python train.py --n_layer=18 --d_model=192 --n_experts=48 --experts_per_token=1 --d_expert=128 --d_shared_expert=256 --activation="xielu" --moe_layers=[2, 3, 4, 5, 6, 7, 8, 9, 10, 11, 12, 13, 14, 15, 16, 17] --router_score="softmax" --normalize_top_k=false --routed_scale=6.93 --balance_loss=0.00301 --balance_bias=false --router_z_loss=0.001 --init_std_router=0.00737 --lr_router=0.00213 --vocab_size=2048 --norm="rmsnorm" --norm_eps=1e-05 --tie_embeddings=false --optimizer="soap_variant" --lr=0.00493 --beta1=0.95 --beta2=0.99 --grad_clip=1.0 --batch_tokens=131072 --seq_len=512 --train_tokens=460900000 --steps=3517 --dataset="wikipedia_en"
Below are experts of layer 13 (counted from 0) of a mixture-of-experts language model. Rows are named up (a neuron's input weights, with its number), down (a neuron's output weights, with its number) and show model dimensions 0-191. Each number is 128 + 32 x the weight over its row's rms, rounded and kept within 0 to 255.
Before each expert's rows: "comes after" lists some tokens at least twice as common just before its tokens as in all text; "comes before" lists some tokens at least twice as common just after its tokens as in all text. This comes from a sample of Wikipedia text that the model never trained on. Tokens count by the router's weight.

# expert 30
comes after: ".", ":", ";", "===", "$", " \""
comes before: "\n", " The", "\\", "$", "%", " He"
up0 [124 195 150 127 125 102 124 103 151 111  97 131 131  73  89 118 158 161 132 176 121  83 148 126 106 125 112 122 176 149 138  96 153 127  88 170 132 101 104 147 106  76 149 117  12 111 124 133 135 145 125 144  97 188 172 182  98 112 110 118  97 106  96 114 104 146  94 114 143 118 160  87  94 129 143 128 148 124 134 100  93 141 169 100 207 116 171 134 137 108 103 100 150 149 115 114  80 140 158 119 121 199 121 128  96  95 155 160 118 114 118 169 205 117 124 195 135 112 119 116 112 104 113 136 150 116 153 139  98 127  96 156 149 105  68  83 186  92 146 207 138 129 226 163 129 124 155 139 133 137 172 164  85  89 124 134 162 166 101 196 144 139 118 178 146 137 140  93 124  84  93 139 133 130 165 215 115 141 102  92 154  97 117 123 186 117 158 186 122 120  53  84]
down0 [ 91 104 124 132 157 135 159 132  56  97 135 103 137 134 130 116 150 102  99 123 110 207 185  93 135  64 157  91 144 138 103 114 139 109 149  74  40 199 127 121 140 129 106 173 128 136  80 112 131  75 170 135 161 115  94 159 155 105 106 119 163 112 115 146 177 100 212 142 164 116 114  86 148 105 183 169  84 150 120 104  99 154 147  86 115  46  82 130 149 108 122 157 147 112 154 127 110 157 141 151 125 116 138 135 103 176 134 110 164 124 134 146 131 110 124 169 124 104 192 129 110 114 114 145 142  94 156 115 166 152 145 152 127 182 107  95 153 190 138 142 136 117  99 187  95  98  87 132  48 140 135  58 127  74 130 105 143 157 125  61 134 134 136 100  65 105  99 214 114 143  99 157 189 105 129  85 136 122 140 104 135 158 181 154 172 137  93 171 136 141  81 107]

# expert 24
comes after: " |", " ", ";", " 1", " 2", " mo"
comes before: "-", " |", ".", ";", "ment", "\\"
up0 [ 96 120 141 100 196 139 154 171  97 145 160 100 121 202 127 139  56 147 127 138 113  72  50 103 164 132 170 106 161 146 140 151 147 101 155 149  74  82 153 171  76 192 108 141 146 112  65 100 156 123 119 112 163 108 127  90  82 122 120 154 112 126 137 151 180 135 137 115 186 173 195 100 167 171 173 124 112  96  96 151 111  88 182 130  80 201 121  75  99  97 112 119 160 102 126 100 239 109  86 139 166 124 132  98 121 160 110  93 123 128 113 144 122 169 114 182 145 117 121 146 156 132  93 186 183 126 115 132 146 179 151 120 117 106 177 110  93  91 107 150  96 140 137 153 167 148 163 157 120 170 115 167 147 136 160 106 136  72 141 137 128 135  92 153 146 150 114 125  65 138  99  99 127 152 105 153 131 116  98  74 131 122 131  47 101  96 100 116 162 103 129 149]
down0 [183 103 123 111 100 175 146  95 140 119 122 140 133 155 104 146 118 120  74 122 108 154 152 122 135 106  98 201  71  92 127  69 208 170 136 102 150 145 141 170 116  58  67 161 153 102  98 155 109  75  75  99 112  93 197 125  73 125  97 143 125  75 106 102 118 100 127 119 181 224 120 142 144 145 114 123 156 176 204 132 127  94 177 161 128 135 161 151  77 132 127 107 109 144  99 116  85  93 138 108 128 141  87 179 166 171 121 104 139 120  65 127 152 150 155 122 145 101 144 136 162 122 156 141 105 116 107  57 136 181 120 105 109  72 124  85 119 159 112 113 161  87 145  96 130 100  83 100  93 166 155 117 159 118 102 147 122 118 141 182 108 128 109 131 138 157 110 119 119 135 141 105 117 145 176 105 107 157 156 148  66 160  76 155 128 137 204 179 115 173  66  90]

# expert 10
comes after: " |", ".", " (", ":", " B", " 0"
comes before: " |", ".", "%", " 1", "1", "2"
up0 [136  78  95  72 147 139 133  96  76 123  83 100  85 114 150  89 127 156 147 106  93 113 106 120 182 128 214 156 148 138 103 167 151 173 133 136 155 133 131 123 136 106 131 146 202 117 144 127  85 122 199 151  93 181 160 116  83 144 153 152 149 151  94 144 128 124 111 143 130 111  99 129 114 172 127  84 142  99 143  95 139 135 139 168  94  73  79 158 109 198  97 101 162 104 106 118 104 100 117 104 147  74 148 117  70 129 134 127 150 173 147 120  44 136 138 134 166 111 134 105  99 172 120 114 135 128  51 144 123 115 142 178 142 133 148 158 223 138 133 125  90  85 103  78 118 173 165 157 164 123 119 162  80 186  78  94 121 101 116 127 139 144  77 104 135 195 147 139  78 128 125  83 122 134 154 146 188 135  83 171 121 183  63 109 115  85 127 146 192 109 172 143]
down0 [178  73 106 154 172  89 122 119 217 113 124 126  63 104  81 136 134 176  96 139  77 102 139 140 151 190 133 119 128 153 154 167 160 125 133 122 183 105 152  11 146 141 118 141  88 199 149 147 144 171 130 109 154 189 163 131 103 145 131  87 109 102 152 181 125 159 101 100 184 106 129 132 112  90 165 137 147 127 171 201 115 116  74 162 122 142 148 111 120 121 125 189  87 133 100 150 109 129 125 150 137 136 111 131 110 159  78 118 129 191  89 124  91 154  76 166 153 137 139  93 126 130 149 112 114  91 128 133 155 142 138 150  94 120 123 124  94 136 146 167 140  53 163 138 119  64 134 102  99 139 118 117 128 128 126 138 111 163 113  99 135 132 211 134 121 123 151 123  93  70 111 103 117 121  93 156 216 162 144 174 100 189 114  65 169 142 114 155  86 118 145  78]

# expert 32
comes after: " |", " and", " re", " to", " f", " with"
comes before: "|", " been", "re", "ri", "er", "ction"
up0 [ 98 120 131 120 174 169 160 127 128 112 147 118  95 116 147 171 136 186 139 133 121  80  97 143 138  91  51 120  69 129 167 124 110 171  87 209 113 147 114 113 121 142  94  81 139 110 134 110  60  86 107 134 146 166 134  92  98  95 142 120 143 162 105 119 168 119 111 124 170 149 137 155 108 121  87  81 121 166 129 123 176 102 102 115 133  89  99 116  86  81 170 104 110 105  87 173 140 129 134 128 122 164 174 179  92 105 201 104 100 193  76 114 108 156  90 219 167 158 142 162 114 117 113 131 121 153 141  92 141  98 119 179  94 149 110 106 181  94 119 207 116 139 190 141 135 139 160 113 139 180  80 134 159  83  98 109 155 109 104 114 119 147 135 132 144 172 117 170 148 182 155  99  95 154 162  41 161 136 122  58 102 146 119 112  86 197 122 155 130 143 110 156]
down0 [ 64 155  92 195 125 106 107  90  85 169 133 134  61 139 111 143 117 118 144  95 114 117 139 134 114 135  97 132 122 134 177 233 104 106 150 101 145 129 141  89 140 126 174 134  88 165 172 142 123 119 113 104 181  95  77 131 111 146 134 105 122  88 167 156  97 112 173 153 114 152 159 205 111 145 168 181 100 144 132 166 101 163  99 169 105  57 101 153 125 138 172 136 169 135 111 151 141 142 133 133 140 122  96 128 117 200 128 160 110  71 182  72 138 142 102  73 101  60 138 118 153 130 127 156 161 161 156 157 120 102 121 132 139  73 118 108  67 150 110 132 170 118  90 176 113  77  78 130 171 123 100 140 128 154 119 101 160 137  96 202 144 102 181 188 115 142 151 103 153 144 183 150 112 125 151 180 190 136 118 148  86 145 132  73 199 125  94 133 114 104 100  99]

# expert 22
comes after: ".", " (", "===", "==", " ==", "===="
comes before: "\n", ")", "),", "p", "%", "The"
up0 [157 149 126 123 167 129  85 180 120 100  87  71 125 147 126 119 109 175 164 155 110 131 128 141 130  98 140 128 172 139 103 165 191 102 143 148  62 101 174 114  83 120 142 122  93  83 135 142 101 152 124 125 111  45 138  90  77 134  82 159 103  84 125 174 128 139 123  91  93 127 154 163 163 151 130 170  92 132 131 149 114 149 118 104 162  82 160 109  71 112  73  95 155 102 129 108 159  96 137 179 164 129 186 145 100 112  67 138  85 132 143 154 101 127  66 180 157 129 140 157 162 130  92 106 138  40 119 184  73 172  66 132 108 145 111  98 127 145 134 127 160 174 133 180 110 108 180 113 131  93 144 140 128 117 145  93 115  61  80 137 175 128 107 200 143 161 184 143  77 119 152 199  98 145  59  81 139  95 126 127 106 163 129 107  90 120 117 148  84 105 107 138]
down0 [ 82 157 184  82  85  94 146 107  94 102 168 165 119 182  93  93 114 105 138  91 140 136  96 103 118 146  92  91 139  96 141 103 128 118  81 138 124  86 139  80 136 153  99 182  95 131 119 137 133 151  78  78 110 102 152 123 120 133 107 161 156 202 153 117  86 155 149 192 177 109 133 110 113 100 152 110 114 128 158  64 138  97 104 138  80 152 148  86 151 117 116  81 111 162 102 158 156 106 109  86 146 142 104 117  15 152 112 110 118 152 102 137 190 155 125  97 237 135 134 159  88 150 134  78  66 147 139  74  69  93 129  92 116 108 185 150 148 123 179 154 124 103 186 138 122 172 127 115 108 105 171  95 111 116 102 168 114 136 109  99  69 145 200 152 127  89 138 116 147 151 116 122 115 109 122 124  78  68 155 113  94 130 129 113 138 145 116 131 175  70 146 104]

# expert 40
comes after: "\n", " ", "|", "-", ")", " 1"
comes before: "-", " |", " ", " 2", "°", "A"
up0 [184  91 144  93 107  89 121  93 102 133 136  57 136  96 102 173 160 175  99 154 116 179 153 138 155  83 165 146 168 153 125 104 193 110  80 114 107  88 118 158 135 111 123 142 162  90 169 135  35 116 165 106 154 174 107 120 107  48 153  85 120 154 147 130 131  94 150  70 216 135 206 126 161 150  84 129 164 172 119 103  99 162  99 135 129  96 170  93 135  70 158 120 160 127 119 107 106 109 108 152 165 195 104 147 143 128  83 155 119 129 162 122 120 152 131 150 180 126 133 129 153 134 142 106 123 121 127 181 133  92  96 150 137 113 104 135 110 154 144 193  86  97 140  70 113 125 148 110  61 174 188  71 139 110 129  69 106 107  79 179  97 135 119 124 161 119 176 124 163  79 115 145 151 120 164 188 119 139 102 112 148 120 136 115 149 169 122 166 135 165 167 161]
down0 [174 126 111  51 115 155  99 127 181 158 144 171 179 129 119 102 174 121 162 173 124 134 112 144  58 117 110 144 103 177 103 137 169 110 134 171 124 184 144 152 149  85 108 143  72 157 125 164 204 162  92  96  73  99 144 139 177 101 115 131 127 170 149 153 128 164 119 121 143 144 118 139 110  96  90  99 121  67 187 158 157  97 124 123 192 146 153 159 143 156 138 185 131 156  98 169 156 142 187 119  89 110 135 108 109 147 141 133 143 109 115 123 175 132 129 185 135 146 179 141 102 128 111 115 119 119 123 136 185 115 101 151  32 120 163 142 110 111 142  80 133 159  75  81 143 172 115 103 149  86 147  88 125  58  96 131 168  88  79 114  97 138 118  84 114 118 173 133  83 101 169 128 153 145 108  66 199  66 134 112 146 124 132  89 146 165 152 162 174 139 186 127]

# expert 44
comes after: ")", "\n", "\"", "son", "2", "ley"
comes before: "\n", " \"", "-", " E", " S", " American"
up0 [124  95 129 107 108 189 139  81 135 127 139 148 120 168 120 137 139 127 132  82 132  79 134 124 129 127 138 111 114 113  65  60 123 115 165 165 210  69 124 113 102 109  82 125 167 123  46  87 154 173 164 138  97 135 167 114 101  99 121 129 111 104  82  89  94 112 157  93 159  76 102 151  93 156 138  44 135 121 132 128 101 156 184 137  99 114 123  83 135 118  71 148 148 119  89 145  82 120  76 129 110 138 181 181  67 110 142 127 186  95 144  85 100  56 121 145 148 153 150 124 201 109  88 197 121 114 181 101 111 148 150  99 112 127 177 148 114 103 179 144 155 105  99 125 164 154 121 109 128 109 125 159 171 112 164  86 161  83 139 126  85 111  90 112 130 161 129 180 116 148 173  76  64 180  78 111 153 179  74 113 154 124 130 125 113 150 104 134 106 107  99 132]
down0 [ 90 108 143 155 106 101 155 182 164 126 142  74  68 129  86 110 151 120 118 158 124 153 101 165 106 131 161 127 176  96 145 172 173 125 156 102 108  90  69 148 173  93 161  96  77  94 106 170 202 103 138 138 197 135 142 101 163  95 121 105  51  91 141 135 131  89 122 111 184  64 158 107 176 143  25 129 135 149 169  99 165 116 169  96 139 138  94  94 104 147 149 155 159 165 125 149 117 129  64 180 134 146 108 110  81 122 128 127  97 157 109 116 132  91 105 139 161 114 140 122 129 166 105  96 102 113 131 137 137 118 162  78  77  89 122  94 143 112 128 106  75 136 122 136  98 139  71 144 120  86 124 155 123  89  78 137 162 156 172 118 119 110  93 114  84  83 139 154 178 187 163 177 134  87 136 115 185 114 117 106 130  61  80 111 103  83 134 112  65 147  98 141]

# expert 31
comes after: "ed", " of", ",", " and", "'", " by"
comes before: " the", " ", " a", " his", "ly", " 19"
up0 [175 129 149  94 133 164  86 126 108 119  90 101  93 136 147 128 114 128 112 143 115 145 142 180 112 129 165 114 176 137 121 150 127 120 128 180 128  94 167 127 127  85 116  87  59 128 164  70 102 155 159 133 176 157 119 113  82  98 112 104 114  66 129 165  76  79  59  99 154 103 150  94 166 132 148 109 139 180 148 125 126 125 157 110 138 130 121 133  85  87  98 123 169 113 129 134 122 159 138 124 149 179 155 120 111 102 136 100 128  90  76 147 141 124 118 233 147 207 144 151 165 179 123 126 124 105 189 150 107 132 100  62 139 128 175 126 124 103  90 134 172  91 209 132 105 125 106 134 184  88 150 109 154 119 121 110 148 107  84 106 209 127 118 196 112 168 154 117  81 181  75 138  67 144 111 134 109 179 128 134 130  24 165 127  93 102 163 108 143 140 164 135]
down0 [ 85  90 125 126 185 116 101  92 155 136 106  85 156 102 122 152 149 129 143 135 104 161 133 129  71 115 149 142 150  85 115 162 176 161 164  72 167 171 164 176 138 131 152  82  88 162 114 185 147 171  95 164 103 156 112 113 106 147 112 105  25 129 103 157 115 112 151 187 117 170 186 130 121 106 156 132 103 158 134 114 108 125 118  95 107 117 110 117 152 185 143 100 110 154 175  83 202 125 157 116 121  90 112 155 143 162 118 116 101  78 124 105 139 153 122 161  98 150  74 135 125 140 165 149 122 165 180 129  99 146  62 154 111 186 130 137 146 227 159  98 105 122  62 126 120  88 187 135 128 150 132 138 132 112  96 116  96  76 110 153 129 162 112  87 147 132 203 146 139 111 100 157 117 168 125 112 197 145  80 102 126 158  48 120 175 154  97 167 179 131 114 106]